From a checkpoint of a small mixture-of-experts model trained on Wikipedia: a variant of SOAP for the experts, 6267 steps.
Below are experts of layer 3 (counted from 0) of a mixture-of-experts language model. Rows are named gate (a neuron's input weights, with its number), up (a neuron's input weights, with its number), down (a neuron's output weights, with its number) and show model dimensions 0-255. Each number is 128 + 24 x the weight over its row's rms, rounded and kept within 0 to 255. Numbers have three digits each.
Before each expert's rows: "comes before" lists some tokens at least twice as common just after its tokens as in all text. This comes from a sample of Wikipedia text that the model never trained on. Tokens count by the router's weight.

# expert 27
comes before: " the", " ", " be", " a", " have", " his"
gate0:149132197092154112124142126146133102101128148133150148106100114167160098058138143143118098105122139120088118138179127137122089101118175157157107096137046153096137128129123156111130149133115090142124151074138135158112113134151135095102148140118104152121122148166066150132117148085130146158164161143134123104118200115140133137138146140108166100112142137163136123120145127103114106111141129155171100137126161118153090097105087147179150079136104076108121137117116095127103147158130118114136134120121144169132109107113124107104114175113143135142110135123123144110146118169144139143107141139132146093129127127121133164111143146109127115115132163128144117098129150120115099146135118117111131131146129114117158089142128173114184076164116141075128131128113144156114164137141174
up0:149136196087138124128101117160130114111112142149176142094112105152121119048124161178098105098125173115090129123170122130127106092119145135138110103123104138129119151108109126106119135151131083144113121104139148158107123139164129084125129141128129131147113162175055159112110141112122117150149153138131130119142169110135129144118131127081152112117113136134125108102176114090127123128124117139156090139130139089130121080102113143180122079133100084103137146127118108124098150170130109113157132114135155146138121119099093118106159175112133136140096119132128156098124117151150175164115137135124125108137099122125148151100146146114133071126137156150127132104147146140103111134137113104108119137193117126128181111139106194137176077152100135077140147130117145158143156144125153
down0:148125160136128115137143103142129108151122125154122121122090098168173124104105124161160117184127123123108109143136101122119129117131084095097168167143115167143122106113173106127107096112125095139162110148129125102168110112144152093109116130104143119083161100134132165134125139130127095145151133178095112110093167062103108116096120115114142109126075107122148118149151147143123161140107104092112089090132140163168131100151134108112138106165122145157127093136129119141153148119149131146118124129159149133163122120124115177122144095176112074101104148128129083054118109131088161141128090140167132112142129107165093084093119121131145108127144097155119176117095148172151136083145139129129117141128144144165094104113119124156148110151140116128153134136082141161120169142131145

# expert 67
comes before: " ", "00", " \"", " The", " A", " UTC"
gate0:184147088149147114110161130143127143142136150141144149153067165134128102095145127122119125111133151157111128101144109132137140119186088107124148166175154136102103126138140127115084107099166092145169135113118125164124110140117076159124136110148150105080116173122107135135129127121138165137145090118105121165113171113115123142137134096082147118123090132120129144185166129114099136128107112167093121137114147151143152126132121103152115121112098144119088097112154128135150166119151188136177152117085125098161145160106119119100074104120148131080132125147159151121141146155124143141119165122092131121133134152126134094112122164142141103089125133127157101115165123124106121124149116152125115142123157139141155123109198144127164108072142145124125175162117090177169150119133131
up0:116123150176168136103153136123123149123145083132129101126130142127120135149103160136098148123147149111130109099138123125098077136156105129116103073162096127134119124144137157101127138127110138118177129106148121113165106117086089165118137122079149114082155178131137158116135132141100141195110135149181114159138129127135145128165138111097081138135101087129144110107139140120114100155176169171096135097110126138101149093112135156114124113179139092134134114130141099151134143115143152158156074126142089115140125151133154120078087134096144129094116125131141155145138177102143144123139116120107076107189125151124106141138146154125161114133120126097129140115146117153126149107099101090105105146121142105153136125114171138104154177126147121086120154090064112104143098121164115
down0:111114130088120124182159155127164127130124135114120131120118128100104180123107109112136104097154130116108133091133109142071102111071148133122161126092147123094103059146118157108151085158153118124118117128116117134142139095127146069154099112124153117145127127142131090150182142107137130138116125146141161147095153133182141131133131140135144151124118086124116149103131154130129135133128112097137146174135103159140161134151124125105132129092083168135083123177096098130156107130062141161095119139084162142168135117154128103122103118165120135140161103091078133148080136115109143152170124118140091149143113126103137151131138153138115143140125112140173140149108127133127145173114165171106134088129150129110154133152156157130091129186143149145147134130081151147164154129154148

# expert 96
comes before: " the", ":", " a", " by", " his", " an"
gate0:089099117099156150110139125108136179149138081083174131109127166154132171155145097082139134069101149186127075112123117133104139096125099121149094141130138129152117071126139134148153103127162119132102120124108114113101123099113138163119126132117124075147158132164132167142146119104161156146117136103135130111168144120139128143104108120165114177107126154153118134126098135142114120123145125143175115125127167134116168106165092157100120104141182160137149095137131108106122171128114149128136084147158131125106171116123157129120112177127111134118116128115119118135137137099155162111120118147172138134124114130116095153129111094132189126122149098168126120115103126140123093102087108153092169121105173134121131101187127110146135149106070138140119086126113159110128122143178112
up0:105090108157150145119131114096128170141157124074161133111116139130122135137138103112139142076104172185141082122118114109092142096110091105163100119129133110128092087138121136137151112149158106138119123111106107103105103108137129172118115155127150065132146139144146167143147133099157143148111135118122112112184156118130130139098110124171123186119122145161106114139118119136112122135131148148201104108116153124148168100142101132109096109131154150154154104124132065096124163112106146146139086134171122130120179121115162150113130174113115131114103136130110119155118129081161150120133124130177112104129108127118110128136122076127165125113148107176116135105126105149105103107073105143080182127100167127102117098169130117127142111109083125132100100135124170111142132123143122
down0:153143145164154162145155103125158141154120125168135148078109107146128107169132130163145163128110141133161134111134109117167089124094118137141099135144106107110144167166112120148110147115089113119113115140125135110113150102172136123116143137146167111086115141127092166049136127121104115151143100140119095168128113199131161103114128152128104126163165147133136113117105128140118114144101131146113146121137154084104103134109182132097108097115124108124174175109125123179161095122136142130137110123155155186177127131122122142041120108142144114126133095081156181099140134114133139132121142113142125146128079135127151118136116094154107170097135104152141133122110165109122119129173096118121127139144135116088127101117144098150140155100111080145096105097136139126136141101093108